Weights of a small mixture-of-experts language model, trained from scratch on English Wikipedia: a sigmoid router, a variant of SOAP for the experts.
Below are experts of layer 3 (counted from 0) of a mixture-of-experts language model. Rows are named router (the router's row for the expert), gate (a neuron's input weights, with its number), up (a neuron's input weights, with its number) and show model dimensions 0-127. Each number is 128 + 32 x the weight over its row's rms, rounded and kept within 0 to 255. Numbers have three digits each.
Before each expert's rows: a language model's description of what the expert responds to. This comes from a sample of Wikipedia text that the model never trained on.

# expert 14
It responds to: Equals signs opening a new article title after a blank line, typically following infobox lists or results tables; also scattered name fragments and digits.
router:103106148141157110115127092162073145137107155136174077123139149134125091089115126139163149116048123176098123175108155113153106055109095183060147121109074135109036108174117142134117175152132096127094081136167187163136121149112124144108163094163053146157139151115102153102127096103143154131136087121133153222183183144052101116144101093112142144138118119116138159142121094138074110115173
gate1:142101136066145143197107101175130206109142148142149133125136142195111127119116171148166155177094174209106052113128161154098132123136107106093140116103123117184088156080098114141142141131126134127095087125120123156116143123075081105137127081152123168112139139102110134127138086065194178108087154076133137135166127113068096143143132101086221137082107100082071135119138117131072145095155
up1:139116096125044102110123054101100140137131103130114139071144144120153156144139129078120111108073172154138136153120134141120105140107088110129161137099118181139147137095032187065136127225107076192150148112181085110131117144137108084095129190103081192148191137152157145071164160137153124105136123089131101105097137112088123176112134138106102148143139074129140108160113128057119112120106
gate2:121113178152162162115143163166139145164064172162118119134139129120087102130096139041138117135138146111181093120135110120112110090174050198115093122181071138066163118188126161126132097163152130167109129127092187196107159124183176115138128162115135077105062102125061111138143146073091124126161157120136139123125175067117118106150120107143082133153112143105124158133155088109129054125147
up2:128120151172133163147127097168070150117052141105162118133113159160123062105168152092157122115146098125100128099088118141105139099095149115144148132170115131139132151066087158177161148108109206134138122129112100138100123180099134170166091108133155196155150115116203160124049107102151076181154103106122116116109148129148120165123137121094120112129025114123121200200140142093126056103128
gate3:154172122148138153145155123108136147154162141121136113126138146106152147111108043166124146134072208120124103101191084109147171062106143134114082085102117081108099148168106176101110164128130120144140143085144155117150121163120096073136108111101118085112166095087162109131153068140101117105151105105127226146193222096141188114150136116116126181119129071057119121103101104115129121163170
up3:157119052091160081133124116097114114146181096169117165143105097095126124133135065175079138131176088096127160119170100098145104115159125153123168151091139123126165097193199125106083059120136133152115087090172194168076170102121132164138131134176124212067082150121142174128161090135114107113198073129163106150146170116106105109107134165099106103151113109132097127097131119098113091156153
gate4:097179102107130160125205131120206046111154146154081115146148131130111118137134142093130128130091179208142098171134197087129125113104138082156088189147125144135110125161060143121132120094156141086155113126158171080118150181151116151189125161115116148094161105060094099106163148168151146171118176092116173099119130136098134131089085157126134138140185088153167134046097131107131122116143
up4:161112161108162119140074087096091125138136082147154071112118150143091115134109121149184154166113176149183134069070146172112145146123112168181146131064148095159120106098128052130144177122128182137147137141176112173171216098153154146171078111121112110146122118142088143113118124094137105127109071132064138096094161182158104119101153090167095096123163158075164098154150139067135093099104
gate5:140181138133149116141143128138070076165120098058120142163108132103109157104103150104146183127081114189155140105060132159111162159133079176123132120107109081125141148122088137095164160114184114091102125096145123169126127151176146157152140082108084128105205148124169161082126097108094097077115110189186119104173159161089112160162127129173113103149202120134123141134116128126107160238108
up5:135127153123155128139050146139106117100159052122127110160111166143162099097132188106117143076150058128104171133101114138128106152177144113102130144181166104116147180208128141151158116114108157192120130168115090111124107124106124151142087125085102121076106160167127097084103218161156150194118137133117174126114104111156114102130138082149168197099127154082107169068090132094123191166159
gate6:139148155108124122065150116156117114189153117130127102142192115139148157099078109109167132155070107151117135155140170118157097079116169108131121148187088084081085119129105123112121145200127116121115195122125161144141171167099088147118164117120116117106109210127078101102119171109195156183128153139146162147102133149102149100123183167221143187110175127082119153124059096103141166085152
up6:151160084090162137069104138135048169151127099083073148103135105109110108092061178126127119113130125122140121101122133127100044077125119179166124132189084197164173131114141144133145093158095155169152147073174075130124066076096124178121154145156097119113135143104094138106142113087115105146111139111112167145076075190149114137173095140140116160129133156109106121100055154124124168187138
gate7:158146112120125097090094162104091120147129141138127125099232095115136070124075164163149144122138172103167130125090142128179128093144107193175091146128101124079113118126141077094177156188136127156122136086141175115165124204094094098121132143101083152183100144141106124151123146190125132160094202173105121148176143132165114115135143123135089050126080108121109098027116115138115148125151
up7:077119135121121145191123114187143181111140163171193164112123134137171134127157158160152164161165087078117151145063134170168145119102141117138167078120127105157093087132080115146111141131082126108158115146114156155125196196074113055158165163184100187125152173157139079079184151121087138137147193106189146154149149130100137078148093174153093100130118129128118157132132117123114098147171
gate8:084144142166203149106104139132203124129131127192118087153167092148156061043144094097092139120072172131136084150120173137188083106068148157111112112130121081118124075136169149144149111096167153120121093082164164124105151174160141143119135175156106154143187109156114097095103089095135152156073088159156096156177150106135062113088140129159135125125133149150140161101139125110105130060162
up8:128073137103116147123158087166133122146122098147161151105131109182114154171130118180126151103112107137178141143136118146114138128112133141132110105210178089148100159099136126091123140135208143114137078107103087107095209126100105059090082116146117115197170087115146072103140107136124183138168153120108107172029104156130130173154131101165191201090126111077127069103119097101114126141113
gate9:166115119127095120080116108109112111144073096109135109152116110128129077121158146094135106119090120134157151079130126070083149186094138114104180127158063099106091028198137094145111095171065117146115121144117140085096096117104089116140142166049093099137127120153147163113130163106190149130125099065080113154134149133108146139089145138149153152105154112159118099114118114218058169164185
up9:107143102152164099142135170145116141141107091169116139135188081124167086092120098107164121120113183168129128086099110108028157107094087105153066095140165100118148099153115116134124143178112106096185132101180150143126142117111119098114119143100170126146121138130075165155047108122191109162117139166110137166094156148149134168212185086077143198136151153125115135176176174135165086137104
gate10:108145139173120148151120114152091118199144120166114161125127154086138082101135111078162110166172121193121103129108099132158160094152091111107089126129118069096123046177135158125090139145169120105096117091155104112086134124168195194081125141150069095150117112095111098163155064113165138153105109139151083184207205126128155117094140119076071066166125081129149135133107149129139136127136
up10:096141215115120128084123134169126131160139110134134118133078140047173106150155173079146094161150180145093148152108063109106202092154151062132043145106080124111111088135123106087093170158174144106117127088119108156140114178117161103179178134117146180089089149163117106130117121144084156108122099133119128168175128100118128152088172081091121078112145063134127109126128063116102140133117
gate11:128174178097157102126071110144172126154080139160103097112148158094140056161101140160130165101035138154135088113122163101154123085130135161200150159153079087129068091134095211130144134188107118141070110109081111147120171141075113131141135142140157112155107122146125163125173162110159202132161151113096142096156145109153170155123175107176074180129122128088149127133110104079114167141148
up11:109111139076119151126113138130153125099135116159098143151136091172083157073086045113099106205191124140154146133122151152158091126133077163093124120140102175143142165024083076154126194137143074130086078112155154066147113113163165145142151093088096115120136110181129181159082115121146108179116130076161131127138132091128100163105177128161132102096156131138145133077134171126071120114089
gate12:121127137130159115078150129111154087178135170130183105113141124123129126119130189098151116198092153136096153151123132079136088122114077163112140130164054123160110119104089099128188164159155107187076119074155135158139124160127111080190203112108116122157173129081146177116121105139155163142108141122165112068134112062127146166124095121165127199133191068134126191099181124136143091128174
up12:084118194133125104119139149125152144136127117151154135159128183138151135128142123130065079119172063124097150115083162104140125142153126116123097125067148142095135162180116209160117126156121123117152096177111105133132189126085122095137192166164050102088114099123147149101112139120108074159159076135205108187145134111130128126130090151159142105121206094123163138114134102035203126113173
gate13:144149132142202128135146106117189118111117147107128144060185062144151090169106164109165105115160088204146104071077129080135112091138107176076092175162100111124124083139142145189130163150128173128100065138130097203123125149083121059132133145102165085143112122129133106196094098091105154103160126129121138147167110098088082126127115123123092161113123097085183148110174128148111098166096
up13:111119112121175104138117192130187156115145151143109209084134141119126076132109136172164124095102124124110090081204120092119089074105125155138116062133136191121074172133152094104131092114109131067135136159127104081140095158139109104165143153162150103178097160111161135118120137156154151096062114091094133166121142129177124177209112146094177135154148105180153110159064078125090156102093
gate14:076144186117141146181101111129135175067113150134198150072045135121171125083078128161190114115138151099174140070115149114170110075097125124130040149124135124145101116116153145139167119130070124162152101152186131120119147135088172140106131172137073100166119115150158179111184144123136101151131114145143091138136207137107082092162094154086122100132173127143070164165127116119087119154101
up14:126161137166149108125114113149171123117114113156144120141101152130139141078176085152100109145133176134079120108096139079164105110100114143167124115096102114074073115142151117092144112131073162173165122124089115114204145169163131083092110178249095113169169150150112170127116135118084111106164186117199106149142191099139114157122126155143149089112148084122048124125107124077079087176122
gate15:109155122154125154108174151176086139079083129149142163089105114144137143079184132125121098095107159131074150169094133121165093105067149089173213123159073071153110146169101158147122129146155115155066152145151146143207068195127150115127113127150142151134163144103161107095134098123110138174167105104149161088144121100082088118097145151039096136134118101066179099098122133116135188130120
up15:199154092116095123121126114096114155167164109117130097171109109121147164176117112177160173194110115102133126074153160112150160055133148131156094145042221167130114164140125105130129130087096135092160137094098142109143146118169138130128129136096156192139217160144110095078163165110190134111119167114157129049110143157064133101120141143121132135067077095098095118127145155153120149140119
gate16:052140103137125152071135121113149140137167156151176068122154132215132120128100091087197153109100130130124146077123159059127142089080097117101078118159102115102059156206106171134115161116207135120102104152119137099110134146178145089122100130171103145074165132069119144189150142141177132134141115152126130167139135126058143154138144089128130147152140071063104122123087083130122129158133
up16:130100081142126126125095143151113146162115109122157192105159130108157162086093143075140132056155041109108139117122108141126098157116062183103116126130137116153154117086112092099107156081120098151168134153116124173120165081134120076106118067150075135153116175080187175139162118166114124100119094158103051129150112072168085103133109102143126120193110144126145160169160103068184181181120
gate17:042096199112104188136166128195129107091062168115138150149162135160198066118139128094128112099137142109151204070131129164135185157103152166098138113087141079106118176146149161102091167165125134185129106149168148138180114125100080108155093144119114158189087153102163115142100083134133130098107076130164148200119162127098148131104096132136164098165121144132138172137114095146137124100143
up17:116090162118159102161130141125037142101157166139155153133076102099060106076114166121113113115151137136120125096072146115174119136087095076178165193090136091155108174096144202112108150093101151171086107111169155137158122178167154153111120135155143121096124156174105127137105112132132161150165153147088132067117107126084156124136174169092124090126106087047125103191109088132140078154077
gate18:114160148124103134124147154192166090120118138150152080072151133184144141131149116090144127134111149105157156161096160130180162099120128065099104141122130098100096141143075179148130096079126094118130049122201069096155061146117124143142163187161112140149144136081161140165127121082138197203181149140131110145159071101114131170151160147118103119175140066127122170061097085121136098143155
up18:147149098155158161109149094167086079043105190176054125105116125131146092162105163118118136160159183081127161128159141172098079142140105161137153139156162166108125144104187098083150082141089144142045091148110098124148126112139109114165146122156141096174143123100160125075081125110116109107107191132098101109143097176049173154097149112136165077114126116156109170113112133118088153177080
gate19:148148142137103127090093086127179155131105087145094117103112116191166170109096097127114141124079164151086133135177116118094161103133126154178132114126104096130091114138061113114157195129145079172120129112155127181166159128148084096124125037151062148099065111117125128096144106120014144152103137131112145153137170084126159114082108152089067171134138120113172161130139129161140101057173
up19:126140121137160125110057121151154149164129115163096178100142053157121213129122094122190165125100142119163048166126098170084118109113142072163217120157124094149141168081095169156099117109140107154126146131135170105181120109144096156173118144104137140105148167180146112085117131177121093153137054117116127151115166120076109166157118143141121132094094151143078160134061075122108090097161
gate20:179134160094133075122136128115127166171127134168175160125081111095110129101096161106159157147066128121128100154089167161124190108128085086109144224093135139152098153156102164134153117143132136130119113105103162121214162145112197135166115130093163176162139130100040140104077118114069118170127162170121172159106087122133116097128123091143074148134074073188119128124146109113071140117161
up20:141110109106147129138081132117110161143076134111122150133168172122158096102142146121087066143156080096134161130128182113127070122166083123148139111181110154149166093141172147142146074169158143072163106068123127115083154134160070157121108178154093053152074195176155104109129130116201127114118173187135077149150147120121085152132085082115117080156096139065172111169111105141152137096168
gate21:097134179096127124082096090165155154128127120125085129079135092209135162114092183124135143152108156141162116110130171156144126104108127103087139132125097138082077123109139099169147120146136134140107125185132107183123136189104082144113122105117105124140110178100156129098108138185105116180131122147120097170102088126102089140212140096176116163180127139096066190098077098200070176133208
up21:171119130167170090114173161109083124175138138115093121137110111169090106181161109172097122062109112118112125168139107104117087122134095137183121114158158106167115106109052185089157173126164175146150151149114139134085201087100141178139131116146125127160172082141066119116150176106131074125177092109135090126125135071123136081078190155156177106093109101130184111085133101106164160150072
gate22:091165143090080081160060116128141126110085175106100071080144110098114064143128150093082115080101116156113094135103123134162109147107172158099133123130159127161147113192093168065153188089172115159109135148138104146151213140137111110061136127172120123181161177068111105166102126136137132166089111140110153170111172116114186184079152097130137149070164133122127092162109143144161155106103
up22:144154089098146109150132150093131072173132162106156110118158097088164127134142156088149128080102134133149121086135200051115188113091152093113110122125134098179150142133112098114162114077163091115136113138105176135110154121139180099103112109127088093111104135122068161084167153072128163135163128168145142157194147102142187154134103050134088098164161126176044112147120120116078094189074
gate23:137131127130135149155081099119123170124151110156169166101129190105187162112129124133123154068071118134116142187104199156140165063115086095108140084149038107112085109158138162178105169124133191157090094052131110132132158093136100133128168143101123087163090116107120101162136118124138106162115069160140143146112165115052135141068141200158154179074154120142169147141135091124145134142151
up23:114139102162107105102132111157156136134094159123153158132098159158130126144199118110134136153091220123125147171064130147110169068164176131094161099172181140125076158101178167181065103096076152105120137101146089117114128128148094117122118140131135179163069085152117103159116101163165118139159102133111112159174144107131179130100152189132098125094144050199188130082128097148119149082160
gate24:101132153100102148127092144101118115172167149160082109094125134160081087073177153197112105131071148112132135127159167114133158200135102082127143108165104069088129164176110153094063178145113104151113096161140115123123126176148158129142139126094156123116174183118154139096139085120161143141112143093078172134136148134182094125091122110130183143142169051139136117125195056035135100141140
up24:097102169115116173098109107150112149128138103119152089143126139095174158140095130167161078120145130119097186091098179148098087142168034101115086147126105118103109095099100152172178179117109120109150113095133080104097091175085135173157121164102126120076102104149185118128133146139133084165155119178123126123109106109113153098170215098157121169146160130073125167130107175119086219195141
gate25:095064164147126107130124110137144129109090152092123078175173107093082102097112122160103144053091122121134113116207162095136155072141155093126156108095125116111089147124151129157118086119159160174170062106162127111071093133105138144104193090179120155144135147101155107174172114127183160171145149120177112106142140103100087080137189159122172187194140125128097047147118111145090121157141
up25:074158150131126133160129119170184106117117149170142064097163137147066171116147095105126121174136103136127134111123211096116191135130113065158118201101110157088133138082100123128149155151152115096173140100107109107034155191067143157115108122124071173149136147063207093159123077148135103141162108142135154153115123145140098104130128124102145094119094119165191172133162140103130132067136
gate26:123148156130175142142135149146123143130011127135121154119187129162092089088150200175153136113144125139132124080132179108127150118115139209130066124118096114105141142146161109100134144166152118111110079140090182143142118137090131125157108173124112135103109156080201195163088116023085128133140148162179108146095133107131116119103084098148160162109120144106129190084136147073141175146105
up26:092115085119093088079162087123082167118206124107079150122094111128119152126151126078081179109148153163172103148161105166135157145147134082113140168134125124148148202113162126164079097101143098131211110110142160189140150131160082158105074169138103134124162081141088181115120121126153124114126178132112059147150155131112121149148122165132201077197163088159104091167106160108085115117109
gate27:134119120182180167100116110097133146160109039089128141154124184162138094155120125149106074142117120126128124189116176128116104104104111128114125131193134158126132118119101187107103157161130099096059139156085159145187153098090102154128079075108095150128143080112153178153134133175170077101092145118112155160159151156130126142092160040096112146129125080186160174113203128084143126068139
up27:158132159200097117118133142084137166127148129180129157183106089125128090165141153133142174155155096123106145198152115163106104147138194097120109140171148095169166138173079134098085174076191094134146160140090169067096156077176127124131081110145164151145145105129155132143121095124145118116174144126130137067143142218109147165170158167210151153119178121137160133125185144079101143128129
gate28:100131169162166166057148131187130141153116104088152116115137158093180139128145231130084139122159101137138157172137119155158109123126197140127168126051097133193136120114115141152119165078127110090143130107083177120082133160127116113125104096206097165115145176117166104136139155056093141156110131134109141118124149074048133139139157130052122136135104117102128113103207122122103179117156
up28:107182093171103144064112081111145082112119108072190164151155173146147121128092150131136118161161126114179101096149148102147183119158098172109088147166197124177152127102135091145102094126142095141090116135145169122096150096171134158187110124101077083196153093175138148144149136179122089109105130158162160109168117161182049066099096081179097155136109146148124141118086139144140152170150
gate29:155134136155185156064099130137104162139082157116154093155134196176156124159100108133151188145169106133146173135125176132139160126136097142116120103172097125120093138174127142172087126131084119106138115123108151161088101120114056075081109167133122108165098088127116107117081125104105126142152110128142149132243151188130115061115158077148119182103078136152139181038170139108115125109171
up29:208143113122167116056140116140197138123139145144171149136200134117153120143103102113166109166196078107018095143120152138087101078153100140088133102112138146128167109162155158113131125118099157124120164111105135114171123172170148128162089189093121107152143108128096151173097105063160108137151128166096095162111080147136134127090167141145072148108145056134161099154120100063151129175130
gate30:147057123148110146066199103108110154154154115168168100137070109128159118100120178137098078139090126147106143136130163126142176094120119098110118092169108127094092103140112141090168127148190138118139128133160147115113150055117134101136159118130110166174139148057144099120151119142138199142074096141117154155167219127078062165076122129175115101155070141113072093061104153118095148100128
up30:155058165147146124182151084157168102127170147111121174178081174131132137118214115121126118162158130118084162144088149123114119105088158088135095116100137179172158051157089110126114089112164125114170108119122163120140150127111170128095110164136167112065115166203122162098137094127221122125160130080118059159155134156095081139151167116188105139117112091138135117072118132159097153122101
gate31:091116148118143116114145151097122170199161125128153125146193156190161102128141106126112128131118156091127136094108192145111169103162147179130109111127150078117082073110086173155141190108154136142123146150215194185123068107157120146119123102160109136125123143100115086130123168104144098186073088107064073167154128119125121171186129186176071098136147133119134187100122115096161142147168
up31:088151112144113164187139180170142117090140100126161073211127119192118172139125108082126129117116065136135141092047121166189090117089172174094064107151064124162142152167170116100152118122201079101170074135111137133145168136132116104140167112134091164090144109081112141120145128151167127124171113105115129099179115177136125161102111162125158185160123156101141120103134140134125049107128
gate32:133153179088146110164157076157109129131189174075125137111166096130073086130049153141140163118111201131119071124139076143104079109120100158144120116174143120119166107105163156135160134109152169137079158132129106090163148134121092146160125120085091152092163168142095187120140150210124164137067044115093131124113136129094074172124152132170135121134137101159041132135090130113126177131099
up32:187096125138076160137146128142111130118112109176123130151102127123103139106160114109158145107200098107167169103136150121106103118166186121150093139149070126179116184173094119114130147079049105135181120089066111103106134067155154131088152152115140200120146135077125098144154081077148125115124178129178059137128101094121166142177178130111107161154104112030163120170148083100125138125154
gate33:110158123088131090144116166137077134174119114098116106092175104094125112145112107177129121067126087165129137082133167152088121085134144114123170155072110123064089117099148156090117145109132132185109148137130151165131113114156127206148074138158098138125139166038133117102109156152179157125106159074249137146116126096123193119151167082071118147090098156111098144104136162133152158071140
up33:110127130130123156135109160154135124111143113126144180130133119107115085167097190119151087100172129091112131129133082153160154118092172157117096111107087117095082165127169117148111092157134019031152137108163109124141093162072079136162148097136041147144158164114127111135108131135154168126188111143169144154134124140151161182112145146145169198132081085171063203138106126074118116117130
gate34:106127121068134130082093046129085127160111160156053132138140088163120129129131128095082157136075112157171134122113152139135099087118158168123089088158126054123066147209141160109118152170104120122110060174068135093154169123134107132053121110139089184101072116172121142040134133146130119147114154098145145108146128109107107117104130091089103091134141089142067145138120074160121148092114
up34:112133081143129140148141150065104121134089130165144122108141126143103089135150147195122193191156117135145158107120168070126066158141116112119119087149121109122138104188140147072088100178140171204181115102153167118118120111213101114143053148122055127155090142136158149103112158112149185169175119152171102128102099130139114136105126130142070092144094145141049165098126134172182157153119
gate35:107159163092175090115137148149079096092137128080080204117155097158115083166093143145120150104139173140119117160111172171160098060146099119168095128147090116147166104104154093121133161143099107127142062122187145160168072100105139182147130138163107084090120152098118131154194072151113161113150123104097120188181076140088103094106136133119159119040131105163137080146098102125146177169141
up35:173148064119074119107133162168105129082160158101149152155148088157122152122115163097075074134126061070116083090193163105128142087089100152144162159136122144173135070105128138164181168134120187155118121139106099111134167083117135158167125103144119123110101142159053213167160165141134157111106133162168104111106117120169137149042121143137204092093144165115108114145129146146098130140085
gate36:111126169117101135109114129183152159126137203140127103139131133137092142077096159141134111142113092111181087114158158162115162152157081134066085164131066171106095156155091114108078128059167122135088148133139138150150135141153108116050108112168092139164128141082126135125168076102086115125139171142181136144155100125075200120177141122078093124090165152053046135131074134160098151117093
up36:091082138151172139113136171181093121138079044111106181138163110121084121108147138180151108120082130146087129131132106153096064091104107102124089134233091125115173128125081134121130117136122097129108149163104156135120181085053114191150073109150118171094158104115174149091115177158162089131133126143077071135168134172112084135120117094092120135136082131164121134154182111092152175116147
gate37:086104153099171126143104203135127151178121158132139106128104082157145106144117154107149164131127139131122152110113139064166148088126138119120152192163063121230150141153131165109140205127080100137098060072123159110192120117108128122137139168127093100140194178092105130128165089104097139106101145070129168196129082158189102088131122167082129101108098091103156132135103124121095094119096
up37:163146083104172102171184182140107076136105144160114142157087048143123152118118106159129158125144094102120172126162158092161095107148068156148098175106115104181123133096104146163157175192128111152166112100142177164146132048114099119118148163158075110108128111129146202181114080177076091109144117161097079147099098118091106147136143161129121150180156076127128099157100117110158106190100
gate38:134119158099171127160108049100097128185148149104084090135150129200148124166086123103110162153062109092081169126094106121132096145120105137114154139130122162157107074152130168124127150151153180198035095099142190108113093120113115173136128204168079177162140104130119132150213150132129127138119073157187145104154072150158127149143101096145145122116077139103108112131119161171118128124093
up38:107148156079168101157124160182168122102177103124142101173130118120143123083176146125185111155129112150170119181105098109149118145126106073103099099111106068110078086199158158166090087070090114175161115127131137083122133208118172143102170070130137142105099123138182128172066137125136096122183090152134132117139175130136145121141152078155074140110203118139172105091156121120116133193097
gate39:110135099146125115095158132122058107198106167161114132141134110096112087115108165146128122170088100131109151133163176109140129078096148200181148094195080134103106168176093172147165219118139142167085093130170112106151151106124143111139170131075153164094154150143070122151079136113099172139153174154158151155071145154148094134134105167164137109090135084069123143096069098126084167103133
up39:106133085119149124069164141205128108147140133120085065151132106114136145099106161129094154104120115109111110124125070127105139113132149173118133114126089106137100137151103164115075138092164135144130159106156097188169163197116116148171123166099158152122159106111107121127069132049165063086146178122155166170091097169076149119149127104078123072077142092027183112142177139128149124155174
gate40:115150146125189123177147153126144106127076184079117097165109148167131087104108132140111132150079090136142122098135190127209109107114130157103112069160152145141116134169164120104041175086156117153079146097163141183143120100133121076159179147204139131135117123130130125132175104168154159060169117069146166138162171177075093110119133150160162166142106124090117070116146162174127151169132
up40:119139129126138121125099115178159036201085129121125122118100074090125155125141085111116208152111155111216134182151127172143207131131141191092159144146097116115150182090138155084097139190109112183077102129090167144194114126133066115182104132164112150152140134077136129126124140152125162153118145133100139161141134151135124133161079167100168144145135140163092146123126118059150074103146
gate41:157079056122126104102167119114121158152147154163184128082160106185181067114088180086114124160106134097156052135058129097176089131120107157144089161127104161143061085148128108087121160111143142074134083127172180115136156187135174126126100173122131104124084105079099171127146156136137105203068159137174151154077134123141150137143131117130147168089101148145143120139125166125140100119074
up41:080130139129106178151060115146119087097104159119128113180122161213152133180111105135120131135168128109092164127177086074176118111166142127132155148069152153115180110080109147131150096104133147181173126144201136154161052141103161159165121181192098135139124112099135076107131098127123099148138114137112064145132095123134117118204172132122144080122141094130154192101114133055079160138144
gate42:185112149097164123118119111144106144176068071146064151108131123199128104109121159099111174106092106143131129177124122121147121097125134119118058130064129083097041076139099110125104151120105136112099109122099109114109162098119172135126094126068172153195198132163118101109163173081135119149128074142161149126133135126133125109082105065171131128095168124129094106086195116080085185167104
up42:144113128107118107138114087140114096119123164136106123167088132170133125124126083118123120106092179159099128140146117090111119092125105102171113127178100201123110131092172197115133100042119083192110147173128062125152136112084185119129143100155122200178152192135076139145139123136165124131190108091071074148114122070125092184165136081157171112099156132155156142109124152115044144087117
gate43:116190147120086135086161118104138080122180173089129114116178128102172119154107090095149127134111092172078128124131165204166132078135156175157093118134175100147093126109130122127099123124087112130170082133089137143118158121050116084059164088129093166123147172156078128091175092116089112091064148120089132160166157105098195133105160110149161151092074107099144153109125092121074148180146
up43:174074111124133151104133133157115116109106133193136099192073124172074100076118171158207142069129119098177151118121129117147167131108126106078126101128101147147187150106159175147109101099206183086117149087142167072162111131164155182165106117111136123112091109114180118116067115086155104164149114099072129143128112106117144112075124141145167065148123061077087109158144138106130144153109
gate44:084148127138160107153134101092128118149098154191150088155140169053160110093115150112136116079098079120134100141063183094155147110123103095139150134172133022110126166134148129102134150146101103145138067124146072126095132146139108156089180116167102116116174118121156131104121131109078115061109186129072125150076159142044131200133171093115193135100112065158115134136114109118109145150121
up44:140107145150130090126139191147144106081121157105084159193118207168126105156117130160070118110127131183148092157155138129070156119093108099149140186127126153154189099120136100095121120109104143092099149126114179117132148063106083149139154195138165134160070149127164140096128147170134126085144156184132103092130070062144116096129045169154086085117159144127150081138139182087154118099081
gate45:110118159114171118117148157105115141133170163119169144142116098175155087144132087101147065100064108150104103119116052117141101092155190172106203117127100134125169066230124120131125091096150205121173177112153140106146141091132138072155173157086134137131149167118139128125094142153126146131105129149156094140139159129123163122161109101145084117137116223120173159118126085152046103136147
up45:119115099151154159140150132177143121133110120118118195147117121194096085140129183154167162099161141068104149133170188141154118243172068153125128122135077141121129141113089093094079123144171134144088095104125151117071112079167082152116118155132143146163182113131156185134128139103121130099083081098064073143128098147178160124088154156130126144160125052138115112097089093143092118089123
gate46:105096155152167111123111122106067102130183164099111126123129139197133051118066160078148125129096082163150143137121113059107198070164111111153110100163150122129112123132100154172160110148060115121140131115107116087118127147092111128132104128134131155098162119069073164117187171205202102157099063079122118132131154140114126089120131148100096180110100172129127128140090076061117142115149
up46:096114113107130155103133115158102163116170173135170168130108151180159135125147185161200153145114138130118151122066087094126142045149168121096123091144074117148205177121118156170126155123106126179122156160141103110126142111133149170145141099152153185144110152150038118149176109173140110115147090179093131166108180153105108123123110153160160083113142110064194158080065110124121102178107
gate47:106147125150080126067122077187091139159132102124159156152134163067211104098083137095177124124119165106115095153115144062163150157118116129118079077123106140148096064161062163115135162111152138146141061134126121157052147174136138108148110086107085078114173174091124117132118121144114122121186129107148148152111152085137107112063119143146081112145075143069119073101082117138113183136153
up47:187112150122078160081124127187130118135164107127109049110150162121117124119130103118140108106118095105138083093142122116144101080103116100100255115146128157106145115165145132198124109127102107129102194132103148142125134128108149116145131129135137134135144070127121127136163152169202093119108122070117126124106066177170120194108102153135149104101150139196142136172089179116131161147070
gate48:167113096076130108096121113072120150157174133078081074107122124147101122141129197145058071132114153144121095139083166096105144151169120168185133080149156125166135097136157164104121148155102145078125133080110126116122163116154129188142109159106171100098140190092111136101173124145118155138134098091083097173077130173078125088106136085105087089123091129114073121141165088132063065152063
up48:109121118158125131106135152113149136126088160176134107164066061131135198105203094077119098155152114086098145118102189089187118184142152111151171131156135203130082174113131178121071149168140081100135130083110126130183123104156147098125130136104196136131194127148154124098171150098152104154090187143119157119181118149103139138156174078108130163072142154111172180090146115153104133133123
gate49:102109134065171135141128138193128136164125149191082156122122089157081097138129132157164106138094130148142161088103184137154166082152085084091091163132160077191129113163138124162094205152117198102130087101075145084089087177101186094108141123089152155161116138119158126155126126120137145168100119116116112108124151128149049107092172165141125141161106101106146170156097139144102067174185
up49:132172122088129055173073153195082118068069102139039132087099163131157127027140152152132073142090141127129138147132186139087163119177091122162096110099116165148085055116125117109130098153087157160113094172101199126107092137130124098146133114085092153138099174116116103141171154100083129104106128110122130101105164086136108164114135124113161109132122140146138146139117158156134152151199
gate50:144138117125147116091135082143125126136083088145152171086115119117172115151107122159164136049120058115132071145092151173136111076171126125100136140174125108190084108117151102123126159163152115062143089128076174111183168124116112124166097167142089111113145170084067118137208089144138157091099081121146128165182104153164189128090108135152160113135103138074120133116130117129062148084201
up50:136119188096125150134102128149113092149115166078132112136133152127099142139165117135098075155147118155120172139152173108080168108127176216166074125132199110093134154091144171131158123145120113078085200194171161094080103164141089093147083146141041103121121102110114112092074161128138100104192152096087148116107147126045158137133131154131175136179116159118105150095149093115154141146113
gate51:148074160109152119155149135154073091117134130115132131166139152079204064083042208096180140090173159143168106120089120108178168125094118111109084141121106073138097086150151159172127189146093100127156109040127112122112115125188105124086175159115116104148146151067106114113133110121099156135151136118085103150144152078126109099081125091159150125067139133148146106141122186127110115166130
up51:171135152114114141158152118172095142171121124120102088160133076167058156075147110105098153131039084124061142161177123111071118174133104098162087135136145123116139155087134145060130104109129180122142121137118143131137141151123136169125184074079139160068223124179085169096175093128128137124105091097150146142133167115071108134152155178136123170072128134132102139162133084100114142186124
gate52:094100136091072120174148084135139149129127145094102067101078061122110092132141167134131192095107101127110125151123139145124123100125117098096172127095100082135098066133141104120108159074131098164087110083129181197138103107148174153117127123105080193170159107083131092118131132142071109176199164156159080148163178119149144113117135169146103212132149070173094134142161089132099125151094
up52:117110155122141138146150146117122116148112147082127124171142110127112137037085173115132131110173186125142110104143141188080192124136063145085185154078095092077154211145171130101048184128116073152133061110078176115153134091137122172152132150164149100108123064061152107103173115111091160073158146145152108168169124125121125124120113132101115185116135129103147142084123157125141134126145
gate53:109121146106145052110098151180118141176122136141124110142154182149138150129140172106176110102089107166152101173144151111139214148157149157109075083142058179134069114185133158129110130219124115080082148104120097143127141170114089066132130112101048155080170134146057132121146126102182132140138090174099152124106179163125112130129142146114113137175138107112130120152143105059167153114119
up53:093148117045148165078100190097146088111109133110168169125115112182134055178107131089092165173155093137175085133111118169137094126187109095151109146089088170105153119162131189147107123120131123142094144147114126092161133121125149143116156110212179151157115087099193140139186155163108152171129164112144089074151157142135120131102170107097126160093123179154141194130161155162143168102151
gate54:068097113123183094149091132116121069138126158136136158146125100179171104101139148166153204142080161131143131146110172111100141153097112131088098149136107084123041128162069131173100161163150107122115070074133124124081099184184104151145096129151123181147132176091157126089119095137170096092088108124174181171159175168095137120141110107138140107137119072103141146145169087078099193152152
up54:086139088111154108109109160152202112144109101148130132167094159137163089186156141185181102162091106078150143113169099073118198061150135118093147107123127134050110150149164124185085140117144057110111131108083130108135106127132117070150173164105112173165110147100144131123121098122131133106184101162164159118117121137171100142126108101205165112204120137136160169124172102096071166134152